From a checkpoint of a small mixture-of-experts model trained on Wikipedia: 224 tanh GELU neurons an expert.
Below are experts of layer 4 (counted from 0) of a mixture-of-experts language model. Rows are named router (the router's row for the expert), up (a neuron's input weights, with its number) and show model dimensions 0-255. Each number is 50 + 15 x the weight over its row's rms, rounded and kept within 0 to 99.
Before each expert's rows: a language model's description of what the expert responds to. This comes from a sample of Wikipedia text that the model never trained on.

# expert 53
It responds to: Periods ending sentences, plus semicolons, table pipes, closing ). and words like but, while, because that join clauses.
router:51 73 53 68 71 64 49 22 48 27 65 54 53 25 46 39 54 47 28 61 54 57 27 36 65 16 39 66 41 53 49 60 42 62 21 52 41 50 46 29 38 36 44 56 42 49 42 38 62 22 19 50 70 67 48 50 56 58 35 50 77 41 79 34 61 61 64 36 55 18 41 42 31 47 46 35 41 77 34 64 37 25 27 49 58 49 37 46 85 65 67 42 47 29 43 64 49 39 47 48 49 53 69 45 52 58 42 49 26 33 19 29 47 67 47 46 61 43 68 90 67 85 33 83 35 58 47 70 37 43 56 70 61 38 45 53 52 56 59 51 47 60 52 40 75 71 38 70 16 45 65 30 60 76 63 46 48 74 55 71 54 71 56 68 68 50 52 34 16 51 67 48 55 47 73 68 69 31 34 55 36 99 29 31 52 59 26 36 48 45 52 30 53 52 41 71 61 81 37 54 48 54 42 52 38 59 56 48 61 28 83 68 34 40 54 69 64 32 28 61 40 30 44 71 52 55 46 48 53 45 61 52 56 47 58 53 46 34 53 49 64 50 58 47 26 76 43 53 55 58 68 60 38 48 64 31
up0:34 46 69 55 80 52 54 67 46 64 42 37 33 57 78 41 64 51 44 60 50 32 45 30 56 44 59 57 41 45 58 65 54 36 42 51 39 29 50 62 49 58 39 58 55 63 44 47 30 29 51 51 51 48 51 59 55 68 48 53 41 24 75 47 31 26 46 47 61 32 47 47 70 34 37 57 47 42 95 67 53 76 50 40 57 05 67 55 61 55 34 27 47 44 46 70 28 40 66 53 37 21 45 38 37 53 40 41 59 74 46 41 19 72 70 49 74 42 45 17 57 62 56 83 43 59 55 49 44 52 53 58 45 40 04 50 47 57 48 47 40 40 66 51 54 31 49 47 64 86 40 40 54 69 63 31 37 68 51 48 49 43 54 43 20 60 61 54 34 47 49 47 60 62 24 29 23 54 60 56 28 43 41 74 37 37 28 34 49 12 56 79 36 24 65 31 37 47 50 46 49 37 70 50 44 69 58 58 45 54 39 38 23 75 32 62 74 08 22 46 41 36 57 48 55 40 45 73 60 30 52 54 42 67 42 39 56 54 72 29 46 46 73 34 74 48 85 65 53 62 38 68 54 76 51 79
up1:50 69 42 58 57 45 40 65 58 57 65 36 52 64 72 37 61 39 57 34 55 26 78 61 62 48 69 58 40 69 37 51 45 44 60 50 53 50 50 41 47 56 25 66 71 44 43 45 59 11 48 75 47 44 64 05 55 25 49 85 46 40 62 62 47 36 43 46 61 82 41 38 15 54 51 43 68 61 29 58 49 45 37 36 57 42 62 46 61 25 60 64 65 52 27 56 67 35 48 70 91 41 59 39 47 40 47 59 63 40 47 62 52 48 46 62 59 75 66 33 42 31 33 62 65 30 61 63 60 58 49 43 35 57 58 52 49 90 26 49 52 57 23 60 53 51 56 41 57 39 29 30 79 56 61 58 50 93 35 39 33 47 34 35 62 35 49 19 37 36 63 59 64 48 50 35 55 58 67 54 40 64 62 45 51 49 42 60 44 29 51 54 65 15 41 36 39 59 77 71 28 67 70 53 39 41 42 55 36 78 59 39 59 76 66 39 38 63 67 43 62 47 63 72 12 60 43 42 36 87 35 58 25 44 71 83 44 71 64 45 22 43 59 44 48 52 64 69 47 20 60 65 37 61 60 42
up2:16 76 46 44 54 41 50 54 50 41 82 41 54 41 59 52 37 26 53 48 21 56 57 38 50 62 56 96 49 70 78 72 63 50 50 46 15 50 47 47 48 51 72 60 39 61 71 37 42 62 27 57 64 37 56 50 96 60 50 54 49 54 51 66 52 22 79 33 26 52 46 35 39 23 67 43 44 01 79 68 51 56 13 37 65 43 33 27 29 63 61 72 57 62 45 67 69 64 48 44 56 68 48 54 47 53 50 47 56 56 35 40 23 60 52 53 30 48 52 79 65 34 37 57 53 44 43 65 17 56 64 43 44 77 48 72 37 27 41 52 40 46 58 40 75 74 39 20 63 68 43 41 38 61 84 58 46 53 50 54 72 40 56 60 52 45 42 20 40 58 53 36 39 52 33 72 42 54 49 44 40 57 52 48 72 42 40 51 21 54 42 48 34 63 43 47 51 73 58 51 46 77 63 35 64 41 89 63 64 55 48 62 33 36 68 45 39 42 46 52 82 47 27 19 48 62 59 46 38 53 21 50 43 40 32 32 68 66 49 36 41 33 57 50 45 74 50 45 54 34 49 43 55 41 46 46
up3:44 31 24 45 32 54 59 41 45 30 65 97 42 42 56 17 31 55 50 65 45 62 30 62 38 50 62 41 81 36 53 35 71 38 40 22 66 51 75 30 69 82 47 40 48 62 57 30 33 31 34 51 54 56 42 63 59 51 32 36 49 51 59 26 32 29 36 25 78 35 65 84 63 54 29 51 45 54 44 83 43 48 72 40 78 40 48 41 38 64 60 57 58 49 47 31 51 45 57 57 53 69 55 65 33 46 38 64 32 75 32 26 33 44 36 49 72 15 29 60 37 76 67 46 53 61 49 50 37 67 53 62 42 32 29 54 45 41 58 57 23 62 60 53 62 67 00 69 73 61 59 81 48 54 45 43 52 35 41 54 52 57 53 64 70 36 63 44 72 56 38 24 20 59 49 42 31 25 37 49 65 50 28 48 63 34 34 55 72 50 57 35 37 66 51 72 50 64 60 55 51 66 45 35 33 39 62 48 49 77 27 41 39 49 43 51 43 26 53 30 53 20 60 60 60 31 32 44 76 45 48 58 54 53 43 52 49 40 54 52 44 41 33 53 12 66 61 41 30 50 54 52 49 61 33 55
up4:54 51 62 25 62 45 43 41 64 49 49 42 42 59 66 53 58 63 67 66 36 68 57 50 46 41 24 73 77 41 58 59 56 40 36 44 69 72 54 43 59 19 40 65 41 43 46 55 35 63 65 39 39 53 26 53 40 60 66 49 70 58 64 36 68 47 32 61 34 36 54 67 67 46 35 68 87 36 54 63 68 66 51 64 32 25 36 19 47 50 46 74 46 62 40 60 63 51 53 66 40 43 58 33 54 44 71 51 67 25 59 36 38 10 77 42 39 54 72 56 68 68 61 61 69 37 32 50 76 42 52 44 86 24 66 54 65 49 58 60 57 82 47 44 70 62 47 41 38 59 56 60 55 51 52 62 42 24 56 46 52 46 57 48 36 73 23 53 58 52 32 47 13 73 46 66 48 44 66 42 66 37 48 46 78 32 56 26 58 45 76 65 36 35 51 54 82 57 53 59 44 69 35 47 36 33 52 46 65 26 64 35 27 44 58 45 53 29 53 38 42 13 35 46 25 62 39 51 27 55 37 55 27 61 48 55 48 38 95 17 42 53 39 34 47 52 64 37 32 48 65 44 26 02 49 39
up5:57 64 51 81 63 53 54 37 44 50 56 52 61 28 42 75 38 53 30 50 05 68 25 48 40 42 57 45 38 81 45 40 53 56 50 51 57 40 79 28 20 62 55 80 33 24 55 45 38 53 58 47 76 60 51 42 41 53 40 56 45 50 43 67 45 46 42 35 76 65 49 35 24 29 62 54 37 65 65 63 35 46 48 54 86 29 59 69 47 37 54 52 54 59 70 54 52 26 68 28 60 36 58 45 43 48 31 37 58 56 56 59 44 42 68 38 44 64 72 38 30 55 38 44 51 62 42 50 26 79 53 74 40 95 11 49 58 32 69 38 75 28 47 64 47 36 34 57 40 31 54 40 45 27 69 22 71 54 38 36 60 54 50 77 44 32 53 51 39 39 74 37 67 68 59 68 61 61 56 98 41 67 28 40 52 58 28 64 47 52 36 38 46 61 69 35 21 49 46 58 37 42 21 68 63 66 31 42 51 56 45 40 51 53 65 56 68 65 46 45 46 32 42 51 61 54 43 69 37 63 47 51 49 48 66 65 46 65 59 48 88 60 70 62 83 58 54 88 40 39 37 74 57 56 39 51
up6:24 58 39 48 44 43 79 57 77 17 37 52 37 36 26 67 94 71 60 62 36 39 48 11 63 30 33 38 34 29 73 71 52 52 52 48 50 35 47 76 32 45 41 36 53 65 47 42 30 75 61 53 31 36 56 60 77 38 61 60 71 68 70 41 39 44 50 68 77 67 26 66 41 56 67 57 62 53 44 51 61 49 59 65 29 24 44 52 44 43 35 19 33 49 39 75 48 25 19 78 51 67 53 68 48 43 46 61 64 23 54 34 68 42 82 63 69 60 72 82 33 42 40 73 45 62 32 62 25 53 53 44 82 62 50 26 40 49 18 53 58 52 69 34 71 45 53 23 30 28 74 80 19 60 62 41 56 65 55 45 35 80 49 80 64 61 58 58 65 56 63 49 45 45 58 50 75 43 57 44 47 58 44 46 29 31 67 29 50 32 42 50 50 36 53 42 48 41 47 42 51 48 51 61 28 54 60 64 59 63 49 32 61 65 59 53 56 58 41 32 50 37 39 53 49 45 44 56 46 46 64 68 55 51 41 56 65 59 70 48 24 57 52 38 58 47 67 47 75 25 40 52 61 43 54 66
up7:69 57 41 57 53 45 59 43 40 45 60 73 42 53 53 49 40 56 45 37 66 51 67 34 53 41 24 66 64 54 63 69 50 58 59 62 33 75 74 20 60 45 66 70 32 39 45 69 56 67 48 59 38 68 34 66 43 55 52 46 63 31 54 31 38 50 28 43 54 22 42 83 31 47 46 40 64 52 36 52 47 57 54 66 69 62 67 50 34 37 36 23 60 22 55 47 50 37 29 46 34 49 42 52 61 36 66 50 27 25 36 62 56 66 40 54 67 65 65 62 65 28 46 07 24 60 24 47 66 53 52 67 53 43 25 30 49 48 51 56 68 79 48 50 85 58 34 44 26 36 52 11 61 48 50 61 61 64 83 72 49 30 42 41 63 38 56 58 76 22 47 39 57 64 74 42 86 39 36 22 58 57 61 59 31 47 16 57 61 74 56 44 59 49 39 17 70 58 35 64 43 67 55 30 37 64 60 42 58 74 47 49 36 67 68 21 56 33 58 82 52 40 56 35 45 46 56 58 81 26 62 57 73 64 50 64 58 45 55 15 56 26 39 58 50 55 51 44 39 37 35 34 62 43 57 32
up8:42 53 30 30 28 49 49 87 76 38 44 56 69 44 43 74 40 32 40 66 45 35 65 36 55 57 51 35 53 34 53 59 54 22 47 51 78 45 23 52 59 77 32 57 71 63 45 24 46 62 30 53 55 45 68 35 55 63 50 32 38 30 78 63 64 38 63 77 96 58 51 50 30 53 41 41 57 41 60 58 36 64 59 44 61 57 18 55 37 38 40 59 34 21 59 45 51 71 46 51 48 81 28 25 19 57 12 65 71 44 81 26 59 40 45 22 61 64 39 52 35 50 58 47 38 63 49 55 31 21 60 26 55 29 61 44 48 44 62 34 55 51 43 71 55 27 45 30 50 47 39 62 65 66 72 49 29 56 51 34 45 44 49 72 73 47 53 44 29 39 49 13 50 19 34 43 59 60 52 63 42 61 13 41 46 34 23 46 54 27 47 54 53 73 71 48 47 79 41 47 46 40 56 62 68 46 60 26 42 55 43 38 37 45 54 68 64 59 22 65 66 46 55 65 60 47 60 53 40 27 44 49 37 41 43 59 40 57 56 34 36 38 52 71 50 84 64 39 55 67 62 24 45 58 43 74
up9:24 61 77 45 45 98 37 48 66 68 54 45 21 55 56 57 71 55 40 40 59 37 42 63 54 54 51 68 51 37 62 58 23 52 41 45 68 77 43 38 34 79 62 16 50 68 33 57 23 27 46 52 49 42 58 36 27 63 54 58 49 54 58 41 40 61 44 01 54 62 66 26 78 31 28 49 47 38 46 72 58 56 51 41 60 54 43 40 54 68 53 63 43 30 62 72 32 60 60 58 62 60 64 91 60 65 49 58 32 41 41 22 74 52 65 49 71 47 48 45 44 54 38 59 22 40 27 45 69 58 37 49 37 32 25 43 66 32 61 60 59 65 51 39 42 76 61 55 45 36 51 60 27 56 83 52 45 31 63 37 66 58 56 32 71 38 57 58 53 63 64 59 58 48 26 39 59 61 37 62 59 45 56 50 51 55 59 47 72 20 63 45 43 64 63 44 61 10 51 25 35 40 38 58 51 65 70 52 37 51 07 66 52 71 56 43 42 40 57 38 49 66 38 49 13 25 17 42 48 71 75 42 46 44 39 59 28 39 57 55 46 33 43 26 70 46 40 46 63 29 34 37 51 45 51 69
up10:61 70 49 65 17 64 46 39 37 65 31 45 43 61 64 42 44 29 54 46 26 47 55 50 82 35 50 71 47 38 37 43 50 51 65 62 49 56 62 52 56 51 61 53 66 69 48 51 37 39 40 42 60 43 43 34 46 58 21 51 31 56 68 41 38 23 35 67 52 68 58 47 49 31 48 65 44 64 39 70 26 14 49 54 34 37 42 51 74 37 40 47 39 39 55 56 50 39 36 32 45 17 64 45 67 60 85 85 48 46 79 52 55 40 30 20 23 45 57 60 43 48 58 34 83 50 29 60 39 62 46 68 76 31 51 37 43 40 69 54 63 33 80 42 54 49 65 74 63 32 85 46 65 55 47 55 56 43 55 70 59 56 60 60 55 34 35 36 56 79 25 46 49 56 22 53 51 36 54 45 37 47 24 58 70 43 15 41 58 42 60 53 45 32 51 56 47 79 52 47 35 51 34 41 82 49 77 23 45 62 56 41 39 41 31 69 52 44 17 59 34 52 55 74 45 32 52 43 37 20 58 69 38 43 12 55 42 47 62 57 76 83 08 40 70 57 72 41 48 68 49 66 41 56 48 38
up11:39 46 80 37 55 56 43 55 42 68 63 72 34 53 78 25 11 34 65 50 55 72 20 46 37 42 56 66 44 56 40 70 34 41 00 34 57 66 70 26 84 39 74 50 29 37 45 45 59 43 57 60 43 56 50 66 61 59 33 34 60 42 57 49 65 46 58 67 41 41 27 59 39 55 50 39 52 65 52 52 51 62 57 50 45 11 41 64 27 49 43 64 54 40 61 72 41 47 65 43 15 58 79 37 38 47 45 72 67 39 61 32 44 63 39 52 68 32 37 48 71 56 74 58 53 55 39 46 36 44 79 54 50 57 51 70 52 68 67 57 43 38 43 42 71 39 59 58 49 45 43 36 53 27 49 26 40 41 68 31 73 63 65 63 22 69 75 56 07 61 40 50 69 59 55 63 61 51 72 51 58 46 54 59 49 17 52 46 53 65 08 31 26 51 54 55 83 57 47 74 49 32 58 43 57 59 41 62 55 56 35 32 62 35 48 50 43 58 47 40 63 72 26 43 45 49 60 55 42 73 40 57 65 53 51 75 82 45 41 36 71 54 30 36 48 70 51 67 72 74 50 49 35 42 80 64
up12:69 19 32 43 58 71 57 71 63 57 59 58 54 39 52 58 58 27 51 34 55 46 66 39 29 51 65 63 45 35 60 78 77 81 43 72 58 46 39 56 62 28 20 37 51 65 47 67 57 39 47 30 70 35 15 54 65 49 42 11 41 41 77 37 60 22 27 45 59 66 48 49 37 42 79 56 61 39 48 80 33 48 28 57 46 62 44 18 38 29 49 43 71 48 48 52 63 48 47 44 59 29 40 71 57 48 56 60 51 73 53 64 71 35 46 56 47 35 55 72 70 58 30 55 15 29 73 46 31 67 43 46 55 68 43 72 34 31 72 49 13 49 68 53 82 81 42 49 38 50 32 64 44 40 80 45 67 52 51 62 52 43 41 36 25 30 57 37 49 60 42 55 34 60 43 44 68 35 44 47 71 71 66 58 37 14 49 65 60 47 69 64 57 37 21 50 65 52 54 46 38 57 61 70 50 45 63 51 52 25 45 66 24 43 50 41 52 58 42 57 51 39 47 48 75 54 60 77 36 24 30 71 82 31 28 44 37 46 50 47 74 44 71 28 45 59 62 54 54 29 46 57 59 32 60 39
up13:52 63 46 52 58 30 27 33 59 30 56 44 59 67 64 52 25 36 19 34 59 51 62 19 66 23 03 57 59 71 48 54 21 72 42 23 47 57 96 29 46 83 64 64 65 43 79 52 64 56 45 52 57 51 51 50 56 70 37 54 44 38 48 42 73 40 64 56 45 29 32 30 36 72 52 41 73 53 50 59 73 49 32 25 53 60 46 16 38 30 39 46 58 50 53 33 63 24 48 57 45 55 45 56 58 36 37 71 36 20 33 49 55 65 49 42 67 36 66 61 54 40 47 31 33 37 59 61 42 53 45 53 64 69 14 57 55 45 59 53 53 39 77 44 64 66 48 43 58 50 60 61 63 54 37 30 37 61 41 62 49 58 27 80 78 27 34 42 33 31 45 35 64 54 55 19 59 45 41 46 60 28 46 68 46 70 53 80 58 43 66 48 50 65 54 40 40 60 49 41 82 59 50 54 66 62 56 49 50 36 64 52 19 47 76 19 50 38 71 44 46 52 29 72 67 58 43 49 43 16 46 48 50 82 46 44 75 51 52 74 22 38 30 50 44 57 34 71 73 50 59 48 52 43 55 50
up14:54 58 52 34 71 47 54 44 25 55 64 33 65 44 25 50 48 40 33 47 99 28 85 55 58 57 29 64 41 40 35 44 63 54 45 58 25 52 32 69 41 26 49 45 46 58 47 44 58 28 34 36 65 81 31 25 56 42 40 58 47 38 76 62 61 63 32 54 70 52 49 40 58 21 40 28 36 49 61 33 39 76 49 50 41 43 70 71 53 28 23 38 50 36 42 56 66 36 58 90 52 25 41 50 43 57 67 39 41 46 41 56 36 29 60 19 51 65 47 66 39 46 65 59 30 38 46 43 40 43 57 56 40 36 75 95 71 51 49 66 16 65 48 67 70 52 56 62 37 50 52 47 70 66 41 25 53 32 35 23 46 38 58 53 43 55 63 52 61 15 43 35 57 69 66 27 53 50 49 51 32 59 63 54 44 46 41 37 34 37 65 39 50 40 29 84 51 40 52 53 53 40 57 45 24 34 75 50 68 60 84 51 36 38 40 57 62 49 24 57 60 67 42 25 34 64 63 74 71 68 74 62 44 52 45 48 34 62 49 40 53 48 64 36 52 68 42 25 58 51 44 36 71 42 72 34
up15:58 54 53 18 66 21 43 29 43 61 41 59 48 63 36 52 35 39 25 44 39 64 29 49 35 34 35 21 70 39 26 99 49 59 69 58 53 62 81 42 63 37 35 63 39 48 33 56 51 40 32 47 50 41 50 61 47 42 32 73 45 59 54 36 52 40 39 49 23 47 39 53 75 78 57 40 50 65 40 54 63 47 56 49 78 71 43 68 42 49 80 56 49 42 59 39 53 26 40 39 61 48 62 42 41 53 50 63 47 15 09 49 64 39 52 78 70 19 51 49 50 72 31 54 46 51 51 81 54 46 35 39 56 53 84 48 51 50 72 49 65 40 22 43 35 60 42 44 45 32 33 35 58 96 79 34 34 29 85 35 42 57 59 44 65 30 50 40 48 45 48 59 29 45 54 60 55 38 55 35 42 51 26 40 64 41 52 58 49 49 62 75 53 69 61 47 73 51 56 49 85 48 73 48 61 55 58 68 44 39 46 31 40 45 13 43 30 54 65 48 33 51 23 34 67 58 59 69 46 85 65 68 42 70 72 48 34 44 42 59 49 42 61 64 47 66 41 46 41 87 55 60 44 62 42 34
up16:51 42 65 77 56 52 64 65 40 71 69 40 39 46 36 41 68 59 36 72 78 60 54 25 35 47 31 58 45 48 94 57 43 60 59 69 59 62 51 43 38 55 58 54 48 47 47 59 45 58 41 45 44 30 59 45 58 45 22 39 50 51 56 57 54 32 49 45 70 78 44 38 57 47 52 46 56 46 30 62 61 58 38 62 46 97 33 40 52 68 69 76 41 31 32 36 68 49 37 06 60 47 64 51 40 71 11 61 37 66 49 72 38 55 50 35 48 53 26 50 52 55 75 63 50 52 74 68 45 41 51 33 45 87 37 24 29 83 35 47 51 40 67 55 66 54 33 59 42 66 37 76 38 58 37 69 44 58 57 30 44 44 95 60 64 56 26 66 38 50 60 63 17 42 44 55 50 31 32 40 50 43 57 20 49 24 65 65 29 24 62 70 73 64 22 33 54 26 51 07 55 39 66 54 53 54 74 59 42 53 65 55 36 46 51 76 42 57 53 54 52 45 60 25 68 33 47 55 47 55 49 43 52 48 60 33 46 18 55 40 39 49 87 65 49 55 44 55 57 59 32 35 57 34 62 44
up17:41 37 28 90 48 30 67 63 55 57 58 53 52 67 57 76 50 51 34 39 16 80 41 63 62 33 51 56 26 34 60 71 54 31 60 23 55 64 58 46 34 47 32 68 73 52 36 51 49 45 51 61 42 47 47 56 58 05 60 56 66 40 62 24 33 36 74 53 62 52 50 34 27 43 40 65 49 46 35 30 24 44 51 62 60 40 34 62 47 53 43 53 56 32 62 52 25 42 39 65 40 50 65 51 58 41 36 56 52 31 48 41 60 42 50 45 55 35 61 41 66 57 38 53 42 55 42 51 33 39 56 45 59 32 78 43 43 43 70 20 50 26 54 63 24 56 26 39 80 53 62 38 52 40 29 59 55 78 38 69 41 71 57 78 71 68 81 40 44 49 44 47 57 56 47 63 77 44 54 53 33 49 28 68 44 44 34 41 36 63 15 86 08 78 66 57 37 82 51 51 60 56 68 50 42 41 46 33 47 66 30 42 73 69 37 53 27 51 05 72 34 64 48 63 53 58 69 61 32 68 52 49 48 58 52 53 63 28 61 51 74 58 41 36 77 66 56 40 51 38 61 47 21 65 63 61
up18:56 62 38 57 89 74 42 58 12 38 40 72 62 39 46 23 49 52 26 52 59 67 59 51 58 51 21 42 74 51 20 59 57 39 42 54 37 45 54 28 58 44 51 41 58 78 63 52 28 50 58 46 50 57 38 55 45 50 44 50 36 43 52 54 59 45 76 44 59 54 67 39 58 48 21 57 90 61 59 79 48 57 55 26 66 38 70 54 49 50 66 49 35 37 44 43 46 53 38 49 71 56 55 48 46 60 73 47 46 57 42 36 40 72 38 27 54 30 65 99 46 47 49 37 67 35 55 34 40 45 83 29 60 31 42 67 31 54 57 57 29 31 49 52 44 35 61 57 80 41 57 17 67 42 52 39 40 26 69 56 46 63 36 55 41 50 28 34 34 39 34 44 47 60 61 47 47 52 45 52 51 48 57 64 50 15 43 72 21 34 44 50 49 45 39 71 74 60 77 81 59 56 59 76 57 63 57 69 54 52 45 43 17 53 27 54 70 64 31 29 71 26 40 17 56 87 54 46 37 50 44 59 38 28 29 51 80 66 47 83 53 59 56 45 47 47 63 45 80 59 42 43 23 60 79 53
up19:50 53 42 72 69 48 23 65 71 46 50 54 45 40 57 35 76 55 35 64 44 57 36 71 73 37 44 62 50 53 53 43 36 44 43 49 68 49 51 38 56 45 51 56 01 58 66 26 68 41 53 61 25 29 48 57 54 35 73 35 42 26 16 34 49 60 52 80 48 35 63 46 47 24 63 30 60 79 59 49 79 58 34 38 45 31 66 62 33 40 32 48 28 45 38 85 34 62 51 73 38 63 53 54 58 44 42 48 36 80 20 46 31 55 53 52 69 37 60 66 69 34 52 67 48 70 45 71 49 76 62 42 39 50 54 36 50 47 15 35 49 62 51 71 45 83 48 48 28 38 70 49 51 59 49 59 48 42 55 63 49 23 73 81 53 58 54 71 51 54 27 31 55 73 57 63 75 60 66 58 42 62 72 38 42 36 73 46 25 33 46 56 69 39 49 72 45 65 28 67 53 44 41 47 19 49 60 72 41 71 71 56 51 34 46 57 34 53 73 62 33 44 41 15 47 52 50 53 71 51 36 55 77 58 64 37 62 48 78 48 56 66 40 28 42 73 32 36 34 28 60 30 70 66 60 66
up20:41 44 60 42 60 58 16 42 46 33 34 33 41 58 25 69 61 53 54 49 47 76 28 51 45 43 45 56 75 33 43 33 53 45 30 52 68 15 28 38 38 83 85 37 19 33 70 57 50 56 49 43 43 41 73 53 60 52 50 41 70 38 49 45 37 62 53 47 55 44 49 45 56 70 46 59 44 48 71 68 65 37 60 17 70 60 39 32 39 69 29 57 55 62 35 67 50 47 47 47 66 64 67 59 40 57 33 65 57 71 55 89 28 53 49 63 43 74 42 49 48 83 67 59 52 51 40 46 48 34 64 63 66 60 47 29 62 73 28 47 56 28 53 62 75 49 67 69 49 51 60 31 48 53 41 62 38 33 61 97 63 53 46 53 38 50 14 74 29 29 71 22 43 59 38 38 51 44 42 69 53 52 40 48 55 48 71 86 47 69 38 46 66 40 42 55 37 27 54 47 64 48 36 36 50 41 71 66 61 51 54 59 41 47 59 34 77 11 62 28 21 39 44 54 26 55 41 49 68 37 16 54 43 72 18 44 63 68 57 36 27 69 56 56 51 43 54 50 54 55 42 70 18 31 58 51
up21:39 25 56 49 34 47 38 19 63 49 39 43 51 69 76 36 55 69 48 49 41 54 32 56 50 70 62 52 25 68 38 78 41 27 66 54 47 64 59 46 79 48 42 68 40 50 30 57 68 65 68 65 57 24 62 15 54 54 35 52 18 53 38 29 78 56 61 61 46 51 79 80 32 23 29 45 39 60 66 91 73 64 40 53 74 58 26 69 35 65 21 47 25 38 60 71 46 51 62 39 48 51 74 34 56 54 70 46 28 33 69 48 59 51 51 29 52 60 39 24 50 43 62 53 52 33 62 40 56 33 31 54 50 23 57 46 63 50 40 49 32 74 12 38 34 62 52 61 39 61 41 49 41 56 54 10 42 52 49 51 40 19 85 70 62 56 66 45 43 30 37 62 63 51 31 45 52 51 49 59 32 68 53 54 45 58 26 58 61 40 47 41 45 58 60 69 38 46 52 51 44 12 42 41 47 63 49 61 37 41 19 33 36 35 56 32 44 53 19 78 42 59 46 37 68 56 50 55 58 30 65 53 50 27 70 59 38 47 49 41 63 45 26 29 58 73 47 73 67 59 68 52 55 71 51 55
up22:46 78 60 58 57 38 58 36 61 50 55 33 38 61 48 78 76 53 39 47 30 46 33 30 63 50 49 51 42 50 42 55 29 68 63 39 53 99 44 47 49 56 70 43 27 14 53 18 51 46 54 80 47 32 40 48 42 51 42 65 66 76 68 34 53 34 25 62 49 53 31 69 58 50 69 36 42 32 63 61 51 56 60 53 55 24 41 69 27 58 45 36 45 51 75 40 46 64 26 44 55 44 64 54 55 45 40 67 67 45 43 53 74 27 39 54 55 11 62 41 48 77 33 50 46 50 54 35 43 31 32 79 59 42 60 71 59 44 45 48 29 43 60 63 68 70 46 65 26 55 26 79 65 66 55 64 30 54 44 69 67 43 50 48 53 56 09 15 46 60 58 52 61 60 42 73 62 39 47 61 62 37 34 52 40 64 47 37 63 62 37 44 55 49 48 77 49 64 29 48 77 44 65 57 55 45 60 61 74 48 55 75 34 42 47 25 55 52 64 75 50 40 56 58 48 54 58 32 08 60 46 83 31 47 57 25 34 42 62 13 74 64 47 47 47 84 42 60 28 60 69 49 75 65 45 45
up23:50 77 28 43 37 63 69 50 37 31 75 59 40 62 55 33 27 34 52 55 67 53 55 69 00 57 39 54 69 34 57 64 41 32 62 55 68 55 35 45 42 58 50 68 59 81 80 65 74 04 61 42 51 37 36 68 46 38 12 78 56 66 67 45 49 62 70 38 54 28 56 38 60 97 41 36 56 66 35 62 16 55 49 65 57 83 45 65 80 38 74 27 38 55 53 58 42 58 52 08 55 33 48 47 41 54 51 72 57 45 35 56 05 52 53 78 60 52 76 43 55 51 71 69 54 53 45 57 51 50 56 64 40 71 59 63 51 51 54 47 54 43 94 43 34 52 57 57 30 64 43 37 56 59 64 34 51 40 54 57 37 85 48 58 61 22 79 34 53 61 51 46 35 52 55 60 34 42 60 54 60 36 56 57 42 39 54 61 69 62 34 69 55 41 52 65 48 30 41 36 48 34 64 37 64 59 40 47 56 41 56 53 54 53 31 32 42 55 70 41 28 40 51 48 82 46 32 73 43 65 59 62 50 35 47 49 28 29 58 67 50 59 50 36 42 58 41 48 47 39 71 54 32 46 48 32
up24:58 50 38 65 33 54 51 39 13 59 60 68 59 36 57 44 56 35 25 40 64 35 65 38 50 47 59 63 36 38 35 59 79 51 23 44 36 37 38 32 39 50 32 55 35 31 47 48 35 49 50 56 64 70 64 61 59 48 59 60 70 45 53 44 36 58 63 19 21 37 43 68 44 44 48 58 37 44 41 50 46 53 17 46 34 43 52 77 50 53 69 52 81 67 45 45 49 80 50 46 55 50 39 71 63 72 59 23 52 72 38 46 39 49 49 46 31 71 14 32 46 63 58 34 16 77 57 53 73 45 20 44 76 51 77 60 30 52 54 66 34 59 66 40 54 47 34 84 37 35 30 54 75 62 56 48 38 23 64 45 56 35 74 39 52 28 34 36 52 53 54 27 54 74 69 53 71 56 48 74 39 79 71 30 59 55 83 20 86 58 32 50 25 48 42 36 48 30 52 46 58 26 53 38 50 41 55 48 64 40 39 69 38 56 71 24 53 43 18 51 42 37 35 63 30 42 42 61 57 58 33 75 56 60 34 33 35 57 72 32 58 53 52 57 59 42 35 42 48 46 41 43 39 55 71 90
up25:55 51 58 56 24 69 43 26 66 23 60 52 40 43 65 27 61 39 55 84 45 62 80 68 41 38 57 28 42 60 57 30 32 39 48 70 61 64 77 44 24 59 38 56 62 46 51 39 43 21 39 52 46 58 62 68 33 30 50 73 78 40 41 47 36 49 50 47 49 49 49 50 42 54 34 31 32 51 32 37 55 56 14 46 44 54 43 44 52 82 38 76 51 43 44 14 34 45 24 45 44 25 95 43 57 62 37 63 33 33 55 59 55 48 26 31 46 63 46 54 41 54 74 58 62 63 72 33 51 30 49 37 30 45 47 55 50 55 41 52 37 67 53 35 45 44 38 65 27 52 59 52 61 61 51 60 70 44 49 19 50 64 68 55 33 48 51 32 69 36 66 56 36 50 59 39 54 25 29 48 64 67 34 50 71 49 57 54 69 38 43 47 59 59 77 53 62 33 43 39 22 48 65 23 55 42 61 51 34 54 70 34 39 40 60 27 46 58 44 75 62 59 63 29 65 67 40 64 63 37 76 11 72 16 53 71 15 29 39 58 80 30 56 57 68 61 62 62 31 22 42 48 78 40 60 45
up26:38 58 38 40 56 90 51 68 59 57 46 25 67 54 35 35 55 39 71 73 73 44 51 64 56 39 38 47 43 29 52 49 12 37 52 47 46 51 50 61 44 56 46 46 62 31 63 39 71 47 46 93 29 76 70 60 57 46 14 65 63 61 38 51 68 59 24 30 51 51 41 32 37 59 50 35 64 80 47 65 34 51 68 62 54 54 50 59 48 31 47 48 26 37 34 42 31 53 19 70 53 36 38 52 64 49 46 72 52 45 48 20 36 54 35 27 65 31 96 47 54 31 59 62 54 66 45 28 46 52 42 70 65 43 52 62 43 79 65 63 39 59 35 49 51 58 61 37 38 62 62 27 31 38 34 56 57 97 36 39 45 80 44 60 52 35 39 65 32 44 44 28 47 61 61 35 55 37 43 43 69 43 56 51 54 30 43 62 48 68 67 45 62 37 46 54 79 49 52 63 58 60 42 74 59 33 39 21 64 56 74 64 53 42 56 52 38 41 65 48 48 55 58 31 47 64 73 75 54 39 60 37 59 69 73 61 28 35 49 68 50 71 59 41 02 64 28 53 30 69 74 67 40 60 56 30